Experts of a small language model.
Size: 18 layers, width 256, vocabulary 4096, 64.9M parameters.
Experts: 32 experts in each of 16 layers, 128 SwiGLU neurons an expert, 2 picks a token, a softmax router, a shared expert of 256 neurons.
Training: a variant of Adam for the experts, 517M tokens.
Below are experts of layer 3 (counted from 0) of a mixture-of-experts language model. Rows are named gate (a neuron's input weights, with its number), up (a neuron's input weights, with its number), down (a neuron's output weights, with its number) and show model dimensions 0-255. Each number is 50 + 15 x the weight over its row's rms, rounded and kept within 0 to 99.
Before each expert's rows: "gets" lists some tokens that make up at least twice as much of what it gets as of all text. This comes from a sample of Wikipedia text that the model never trained on. Tokens count by the router's weight.

# expert 13
gets: " |", " was", " as", " for", "os", " ("
gate1:44 66 73 49 71 38 40 41 41 22 52 55 36 53 57 34 67 92 32 48 35 60 75 72 37 55 76 52 60 77 62 32 78 74 31 60 77 51 47 54 76 17 45 68 61 55 61 51 50 79 49 34 48 43 37 61 29 55 27 61 57 64 57 43 32 70 27 41 61 31 60 55 34 15 56 39 75 64 53 41 42 59 66 52 69 47 37 45 64 26 83 23 60 46 40 78 40 57 56 58 59 73 71 41 35 64 39 47 47 32 72 25 37 47 33 49 39 24 49 30 54 76 59 47 61 65 41 42 46 42 60 48 28 39 60 37 45 58 55 66 51 67 63 27 56 53 43 41 69 46 48 49 55 71 40 46 60 86 54 42 45 59 13 56 37 67 24 47 30 76 41 45 24 46 52 67 16 25 49 44 26 58 52 33 56 54 66 36 55 53 40 48 72 55 34 44 72 54 70 58 32 50 32 65 86 54 54 41 46 49 31 31 65 27 49 62 50 66 11 62 42 43 41 47 49 39 40 61 49 54 40 54 36 69 61 42 66 41 56 62 44 50 38 46 50 42 36 74 64 63 45 49 33 31 27 51
up1:42 67 47 65 36 66 59 16 49 63 62 61 52 63 43 65 43 48 58 50 47 46 45 35 60 44 58 41 50 37 52 61 05 46 56 51 52 55 28 55 40 55 43 39 58 65 61 46 39 22 32 74 45 50 64 54 83 49 47 80 51 54 54 45 65 21 72 64 52 39 42 24 49 66 19 62 48 53 44 72 59 40 14 54 29 49 52 64 40 76 30 63 36 50 66 32 56 58 37 47 29 22 57 60 36 33 47 66 68 38 44 43 56 75 66 39 65 51 41 71 68 36 51 86 27 34 60 61 44 33 53 44 51 23 38 54 58 53 85 34 41 21 59 32 53 59 52 60 31 55 49 60 65 34 59 45 47 00 34 67 52 64 63 41 52 55 65 49 46 29 37 33 73 55 37 60 72 68 47 57 56 53 49 65 45 46 40 54 56 60 45 47 33 62 62 65 56 50 46 48 58 37 55 47 34 48 31 58 66 78 51 76 29 52 77 35 19 59 76 42 52 66 52 88 56 36 50 66 58 31 33 64 88 51 40 59 32 47 37 38 68 70 72 42 34 49 40 44 09 32 75 36 56 72 57 34
down1:36 36 17 51 51 86 35 52 53 63 40 70 64 52 46 33 53 46 49 42 38 68 62 46 51 59 88 38 17 53 71 32 28 56 62 61 33 47 57 48 27 82 52 75 69 39 77 46 57 27 66 38 60 80 43 68 49 52 18 53 36 71 81 49 72 46 39 30 52 41 61 27 51 27 48 48 35 77 39 62 55 55 33 34 57 37 47 56 52 44 65 47 18 76 69 18 40 64 60 60 59 54 47 46 46 48 48 57 35 54 73 46 35 50 28 45 33 45 09 66 58 61 43 64 64 26 50 39 65 31 77 63 35 48 39 73 60 51 49 47 65 38 65 70 41 52 60 65 23 54 55 28 29 65 42 43 89 75 35 51 37 42 38 42 53 72 41 39 33 49 48 41 41 34 44 54 37 65 19 33 60 59 45 43 56 52 68 29 68 27 54 37 52 40 57 51 40 35 73 63 63 14 29 55 40 49 47 60 36 52 45 45 66 44 37 61 23 51 29 13 58 52 39 83 54 41 69 74 52 49 67 42 80 47 54 37 33 46 62 56 42 70 44 38 55 45 41 51 41 53 45 46 54 60 45 48

# expert 14
gets: " K", ":", "ir", " h", "T", "P"
gate0:61 76 60 38 31 57 53 38 54 35 34 31 34 46 71 44 53 31 26 30 55 51 17 56 69 57 66 32 59 84 64 61 65 45 43 45 55 46 75 54 82 55 49 39 42 38 44 59 51 42 32 43 42 22 77 51 50 53 25 45 65 67 12 37 60 45 32 54 51 73 81 51 38 28 67 57 46 59 38 52 54 81 65 85 55 57 49 85 51 63 77 51 47 70 53 31 67 18 16 32 64 60 44 49 67 65 47 64 69 50 48 51 50 30 71 32 71 29 32 34 58 18 75 63 46 43 60 61 38 50 65 37 57 32 54 29 57 80 54 63 44 31 53 46 65 88 25 51 33 53 51 50 37 49 37 43 71 50 34 60 36 71 58 53 41 47 52 71 55 37 61 56 46 42 53 57 77 35 36 31 48 37 51 40 59 49 53 71 64 04 37 43 67 64 55 32 46 15 53 58 69 51 79 36 54 63 51 68 49 46 58 59 56 46 52 57 38 39 51 46 44 45 55 50 14 49 40 59 58 72 50 38 57 72 81 30 46 30 56 43 38 31 32 40 60 43 33 53 68 42 65 44 59 47 45 44
up0:65 50 51 45 33 61 49 56 83 58 64 53 41 35 37 57 43 48 40 61 60 46 54 60 52 59 32 44 70 56 43 65 22 44 61 55 39 58 62 41 79 74 55 66 64 64 43 38 49 42 63 44 65 57 18 47 58 39 71 34 59 91 61 43 36 61 63 58 82 18 32 69 83 63 77 43 52 59 59 50 39 60 38 46 39 52 56 57 37 50 58 39 37 53 65 22 54 10 64 47 49 46 56 52 51 49 49 37 44 67 34 51 47 63 52 45 69 49 43 16 67 39 67 53 43 49 65 42 55 43 62 56 62 47 85 42 41 52 55 39 24 61 66 34 32 28 74 48 43 74 65 58 44 60 61 61 38 42 83 48 65 06 55 58 52 23 51 45 46 49 78 62 46 53 51 53 47 66 47 16 43 57 50 66 86 59 51 55 26 45 52 59 69 46 55 45 24 40 29 65 54 36 28 45 43 41 36 51 57 53 87 40 50 35 21 27 53 60 47 73 66 17 36 55 56 55 53 61 61 42 41 50 41 32 25 71 44 66 40 47 64 67 22 65 44 44 46 16 05 58 59 72 69 49 47 22
down0:52 57 70 57 57 60 54 55 48 88 69 52 42 39 67 47 40 53 45 42 56 79 42 48 55 42 62 51 61 63 37 04 34 48 59 56 49 68 45 69 39 50 73 62 57 79 39 47 42 46 22 71 24 23 41 40 65 72 57 58 63 66 79 40 21 42 56 39 37 44 49 50 33 60 68 41 55 49 50 45 55 61 54 56 53 43 63 48 57 39 37 48 37 43 66 48 35 63 53 48 45 46 74 40 63 44 43 55 49 41 64 49 55 62 40 44 61 69 56 48 69 38 66 39 45 43 46 71 47 32 34 39 25 44 47 48 34 40 79 54 27 37 62 23 49 33 77 42 67 71 61 72 50 47 39 48 44 35 39 37 33 72 41 75 54 81 69 57 58 53 41 45 76 39 31 82 42 62 07 38 33 50 60 40 36 61 34 26 16 70 58 35 69 43 48 70 62 46 56 44 75 29 40 42 50 70 38 67 43 28 47 55 75 34 63 59 39 69 72 65 33 33 66 09 59 49 37 81 50 27 17 42 78 56 38 34 46 54 23 55 42 52 60 41 51 28 61 72 52 65 44 92 40 65 60 59

# expert 22
gets: "\n", ")", "C", "al", "S", "D"
gate0:43 55 54 40 38 65 58 46 34 49 55 43 50 37 48 56 38 77 62 55 38 42 09 82 28 49 64 52 47 27 77 28 30 56 45 48 54 46 49 66 65 63 49 59 39 80 40 53 56 64 36 42 25 46 48 28 47 46 60 59 65 53 23 41 47 67 26 65 63 49 60 46 34 64 70 50 30 50 51 40 51 38 64 54 46 51 55 61 18 44 38 39 43 49 24 56 64 31 60 29 41 54 30 61 49 50 73 41 45 41 15 69 66 29 63 62 62 54 57 45 68 57 53 67 15 49 50 57 60 56 78 45 51 48 26 41 78 55 35 65 45 37 38 59 24 30 14 62 57 42 54 35 44 33 24 55 43 18 79 59 32 44 70 72 57 40 31 47 23 70 44 51 70 51 51 34 32 50 41 44 72 37 41 46 55 56 23 49 69 42 54 40 55 50 48 53 53 61 55 84 72 34 59 32 68 76 41 52 42 32 77 69 62 73 39 50 54 78 40 69 45 50 44 62 41 28 62 50 54 25 47 55 79 48 54 85 44 65 38 48 84 73 32 56 50 25 09 58 37 67 48 35 57 56 65 64
up0:38 17 49 68 63 37 33 48 33 33 34 36 39 48 51 62 58 53 37 26 32 46 57 26 26 41 34 63 62 50 45 47 58 43 42 48 37 81 29 52 26 35 52 48 53 57 67 53 51 61 49 60 55 57 58 48 62 57 53 27 33 81 50 40 63 40 59 30 45 30 51 49 17 48 41 24 66 60 62 50 35 56 57 35 45 36 28 36 56 52 79 46 42 62 78 36 44 48 34 50 23 71 42 39 54 77 26 41 60 44 71 39 38 52 29 63 53 48 49 59 29 40 29 56 65 42 45 39 73 56 63 52 60 36 51 45 39 51 73 84 47 66 45 56 71 41 80 93 63 40 39 48 51 80 85 34 42 32 71 62 43 65 73 51 63 45 58 65 60 53 46 41 35 43 70 48 19 54 48 31 66 78 69 29 56 43 33 66 66 33 54 43 37 31 60 49 60 62 51 41 28 21 50 68 42 69 68 45 73 47 04 34 49 47 65 55 27 34 44 37 55 75 29 48 37 60 64 57 52 54 38 47 53 64 67 07 69 59 66 69 41 30 50 61 40 54 74 39 40 55 17 64 47 64 58 39
down0:35 45 58 51 63 50 50 68 23 67 68 61 40 26 99 56 75 42 66 52 56 54 65 20 38 33 96 45 54 71 90 52 58 54 60 41 63 68 76 43 49 42 55 43 58 63 43 43 60 62 38 42 51 00 48 52 44 48 63 66 64 65 44 45 15 56 25 22 59 81 49 42 36 56 59 42 60 32 41 59 49 65 33 48 81 49 52 46 36 21 79 60 52 60 43 37 71 48 56 56 34 39 34 49 57 38 42 45 45 26 69 35 55 51 59 59 24 52 51 72 49 54 34 66 42 44 38 37 57 27 68 45 32 33 31 32 50 72 59 64 30 36 57 45 70 67 55 53 47 34 44 59 60 42 85 48 43 59 48 53 77 22 52 43 43 44 59 69 75 54 60 44 55 24 51 62 48 35 26 39 54 72 50 55 32 35 50 52 77 51 45 84 51 42 27 51 58 58 87 26 56 46 55 35 39 64 26 48 50 52 73 75 44 50 64 49 31 33 41 37 57 68 55 62 57 39 38 61 56 55 51 44 46 47 56 40 38 12 70 56 56 36 62 54 53 64 55 35 42 38 62 57 76 56 63 49

# expert 15
gets: " m", " was", " is", " M", " from", " |"
gate0:55 73 44 78 45 46 49 29 31 86 54 76 51 38 41 49 38 38 53 59 44 54 49 55 38 26 50 59 40 37 58 09 51 42 43 58 20 35 60 54 44 44 62 44 53 47 25 39 68 28 50 59 47 18 56 54 70 37 51 46 62 52 73 70 34 23 51 41 45 41 37 32 40 46 38 40 66 68 53 68 41 47 55 39 64 44 39 36 74 85 36 41 58 59 59 57 63 52 32 54 72 56 57 60 63 54 55 59 63 58 15 45 32 35 45 62 35 68 42 57 46 51 00 55 86 28 44 44 38 55 65 54 31 66 32 38 54 57 44 58 72 24 52 44 93 20 71 65 71 53 56 37 56 62 44 57 12 46 37 53 40 58 51 41 52 48 52 53 58 46 67 30 58 53 37 60 40 56 40 57 70 56 44 56 38 71 34 57 44 67 45 62 69 53 56 56 60 68 18 63 46 64 67 64 32 34 72 54 21 36 48 10 67 72 53 38 72 44 46 58 52 41 31 58 64 64 64 54 58 45 44 44 51 61 48 73 53 63 61 61 65 65 62 30 23 51 43 75 68 49 86 64 22 51 44 64
up0:68 10 35 65 39 55 45 55 32 26 57 36 39 83 29 66 56 50 49 57 51 50 33 45 30 57 50 56 51 47 67 61 67 54 43 55 41 50 25 40 48 51 33 70 36 40 58 59 60 74 68 59 36 31 60 23 37 48 86 54 54 40 43 25 52 53 62 14 69 52 70 57 48 92 34 63 54 54 38 24 43 36 27 53 62 52 64 66 37 55 32 77 35 68 50 21 48 44 51 68 49 49 36 37 70 43 51 54 51 17 86 21 61 80 46 75 57 63 54 42 52 41 61 59 32 65 61 51 46 31 42 45 69 07 47 42 74 57 50 45 39 60 78 64 61 57 59 66 17 31 48 54 48 56 45 81 36 54 82 63 52 71 27 57 41 72 38 26 67 69 50 27 44 25 44 59 57 69 55 57 53 44 31 57 36 46 89 54 82 36 41 58 41 53 58 40 55 41 56 41 37 68 59 45 50 77 61 48 58 51 63 45 46 47 77 47 41 48 66 49 33 48 75 34 38 33 41 54 35 54 57 62 50 55 52 47 67 42 09 42 54 38 34 58 61 61 53 45 27 61 58 32 48 45 49 32
down0:68 25 42 53 69 43 70 37 45 54 61 52 47 46 50 70 46 45 31 54 39 77 59 64 47 55 29 75 47 35 50 31 56 32 38 58 41 66 26 57 45 71 54 61 53 15 65 68 45 54 37 75 53 35 46 35 46 61 65 52 64 27 41 53 55 54 85 69 66 16 60 50 40 54 48 26 60 50 53 51 70 45 77 82 54 43 49 42 37 41 59 81 55 23 39 64 45 47 22 78 47 56 29 71 43 33 65 60 53 39 73 52 64 73 58 43 55 42 46 40 24 44 67 68 63 70 32 79 32 60 52 40 41 61 48 53 60 69 26 61 47 30 61 41 40 49 40 25 45 36 32 32 27 36 41 43 68 32 48 12 65 42 32 60 65 62 56 05 48 34 48 49 49 59 26 48 25 69 41 62 53 63 39 34 64 35 50 38 60 47 54 26 65 80 59 32 20 31 36 46 67 54 44 51 28 26 36 31 57 51 55 57 32 55 36 44 43 54 38 49 47 60 54 64 68 66 46 47 52 91 60 48 54 76 79 48 39 35 24 30 28 35 71 62 63 31 62 33 51 66 41 47 64 60 41 57

# expert 18
gets: " ", " at", " S", " st", " F", " Z"
gate0:40 60 62 50 43 41 34 57 48 52 68 52 45 53 52 31 53 45 77 81 60 25 54 61 38 50 46 44 65 22 63 55 69 18 54 57 92 38 40 35 27 36 66 72 63 53 58 48 84 54 39 51 16 65 48 79 62 23 72 73 42 48 33 60 74 52 30 35 63 65 34 29 52 33 30 46 48 47 34 53 85 51 63 72 54 75 44 51 40 48 40 55 71 32 53 67 67 34 48 77 49 29 76 66 52 58 58 49 41 36 50 38 40 46 57 31 82 69 46 20 54 69 20 56 33 45 43 47 52 81 49 62 37 63 28 76 48 59 84 61 50 79 31 46 41 69 43 38 65 51 28 37 48 29 43 37 26 60 64 41 56 50 47 58 43 71 39 42 60 22 51 53 48 73 33 37 65 80 43 70 59 68 42 26 26 27 47 45 57 58 25 42 42 30 53 36 42 52 15 63 48 36 54 40 45 67 19 65 61 52 30 64 61 62 55 44 47 41 20 64 50 48 53 46 49 71 36 31 42 47 46 48 37 40 22 53 52 49 40 48 59 59 67 62 54 62 50 62 67 46 29 62 58 51 62 46
up0:52 57 47 26 52 29 07 39 62 70 41 45 61 58 52 54 19 67 63 67 22 34 96 34 67 57 28 18 48 37 63 41 71 33 59 56 55 37 55 34 43 51 60 73 57 32 46 57 79 72 65 62 54 56 35 67 50 39 52 28 42 64 59 80 47 78 35 43 64 54 50 63 26 37 48 40 63 39 33 60 54 56 53 75 59 49 62 32 53 41 25 62 55 44 44 82 53 56 31 32 61 47 55 53 20 34 49 71 40 60 49 35 21 58 25 54 23 39 66 38 06 51 40 28 25 50 41 49 73 78 47 49 59 61 78 59 51 62 31 83 35 85 56 70 52 36 59 37 73 49 52 61 78 43 56 61 33 51 37 56 61 42 35 57 18 51 25 42 60 39 59 37 44 60 44 39 45 33 46 45 50 71 49 64 61 52 59 28 68 58 63 44 50 71 68 64 64 62 48 56 45 33 62 62 58 48 22 64 65 53 36 52 35 42 39 53 59 49 38 57 69 52 49 61 70 49 71 34 30 64 53 54 33 54 31 37 67 61 49 56 33 57 57 52 61 41 51 20 71 37 62 77 62 48 55 65
down0:46 62 26 35 50 34 28 42 52 29 45 70 34 54 54 58 41 40 58 49 44 25 76 64 62 52 39 71 51 48 41 43 38 15 60 43 51 55 40 34 38 32 27 74 33 45 66 55 50 26 33 57 33 79 54 62 24 61 54 58 57 51 48 40 27 42 63 62 26 34 36 21 48 73 42 12 59 63 73 53 69 60 75 68 51 58 46 38 61 68 85 66 45 42 55 60 72 45 60 60 22 54 40 42 46 49 39 53 45 62 47 52 41 32 20 38 33 31 38 56 99 38 48 42 44 41 54 42 65 42 42 67 43 50 70 42 48 44 52 54 65 51 54 38 42 06 86 42 59 56 52 37 34 26 99 52 48 49 31 74 43 48 41 28 61 34 64 38 59 56 61 38 60 35 54 30 32 46 73 62 46 28 77 59 76 39 43 48 55 46 29 68 38 64 26 80 62 43 54 37 39 35 46 57 20 60 52 66 33 41 56 67 61 41 42 61 42 72 47 47 43 48 42 35 49 40 45 79 65 77 48 35 47 53 58 45 46 54 50 31 70 55 44 32 81 35 65 30 43 45 69 57 32 52 63 65

# expert 9
gets: " |", "ic", " by", " in", ":", "le"
gate1:42 63 56 39 42 42 49 76 48 17 68 73 58 52 60 47 66 58 62 55 55 66 45 45 75 42 29 66 71 57 61 09 55 44 44 55 61 48 50 46 82 69 09 41 39 44 39 43 30 55 58 22 48 49 37 51 61 37 65 56 68 48 65 65 74 22 69 26 37 80 38 49 38 19 25 50 58 58 41 52 35 81 39 33 52 40 39 38 58 46 55 53 33 68 30 47 63 66 65 24 47 41 53 44 36 23 68 47 59 65 49 56 33 67 52 45 48 45 34 56 46 54 55 63 57 27 76 25 66 53 35 64 48 44 56 63 38 41 50 69 52 36 50 50 55 77 64 52 42 22 50 39 32 51 44 64 43 70 59 43 31 27 45 40 53 37 56 78 58 55 72 51 52 48 49 59 61 59 57 55 53 39 32 67 69 67 48 43 46 17 34 44 68 48 45 24 51 47 78 63 52 30 33 35 78 81 63 23 62 28 41 63 78 35 36 38 50 45 55 24 70 64 60 41 63 62 66 55 60 51 45 39 45 28 43 85 30 52 24 56 64 53 20 30 35 33 61 56 77 46 71 52 68 15 57 55
up1:48 51 64 87 63 43 66 27 34 47 21 52 45 48 65 72 46 42 25 18 42 51 55 43 44 50 68 36 55 48 57 30 68 65 17 74 44 60 22 40 49 18 95 34 72 45 52 48 68 37 52 48 83 60 44 41 43 56 49 40 31 67 67 27 45 57 15 48 47 36 63 57 56 89 51 61 50 53 74 35 51 42 45 61 51 61 44 53 52 36 42 43 54 32 42 81 67 48 37 61 54 51 49 47 57 88 62 47 68 44 44 43 52 17 40 59 58 39 65 64 49 35 72 70 33 41 41 43 52 55 49 36 45 51 52 41 61 32 68 60 58 44 23 63 54 44 66 47 52 79 48 41 50 38 70 49 48 25 22 47 52 63 29 70 43 56 14 38 39 26 31 66 42 45 71 56 48 52 78 46 52 47 56 39 44 56 49 50 38 37 62 62 39 78 31 75 36 54 27 55 61 59 53 33 48 50 61 54 37 59 76 54 51 65 26 52 76 23 80 32 45 17 37 57 45 50 59 48 30 31 69 60 42 56 38 23 52 65 54 89 46 53 55 72 67 54 34 17 42 40 53 59 51 32 61 55
down1:54 55 72 51 69 77 68 69 42 43 07 42 43 47 70 51 49 50 25 47 27 47 76 50 19 47 47 31 56 73 38 65 54 55 54 63 24 42 41 62 50 40 68 55 56 44 64 61 54 58 38 60 66 40 44 33 52 60 49 62 59 41 63 19 38 67 34 67 56 28 57 30 21 40 36 46 37 43 38 43 78 34 52 37 49 63 48 43 46 42 63 24 57 31 51 61 22 44 39 36 47 54 37 60 28 84 60 47 51 38 47 49 40 65 49 57 55 64 70 64 39 51 57 79 37 61 39 40 55 61 53 46 78 52 56 42 58 77 15 25 48 46 36 62 43 36 45 75 74 68 62 29 31 45 68 42 65 32 69 44 39 55 33 68 35 54 34 67 42 38 75 68 04 70 85 53 52 34 79 43 30 41 65 57 32 51 30 54 40 46 54 31 80 48 35 44 42 76 28 55 50 71 53 55 51 56 46 30 62 30 42 34 53 89 68 50 37 28 84 52 29 49 57 38 64 37 45 42 19 31 59 62 26 66 66 34 46 54 60 49 51 62 55 55 38 42 44 62 47 29 47 77 43 50 54 40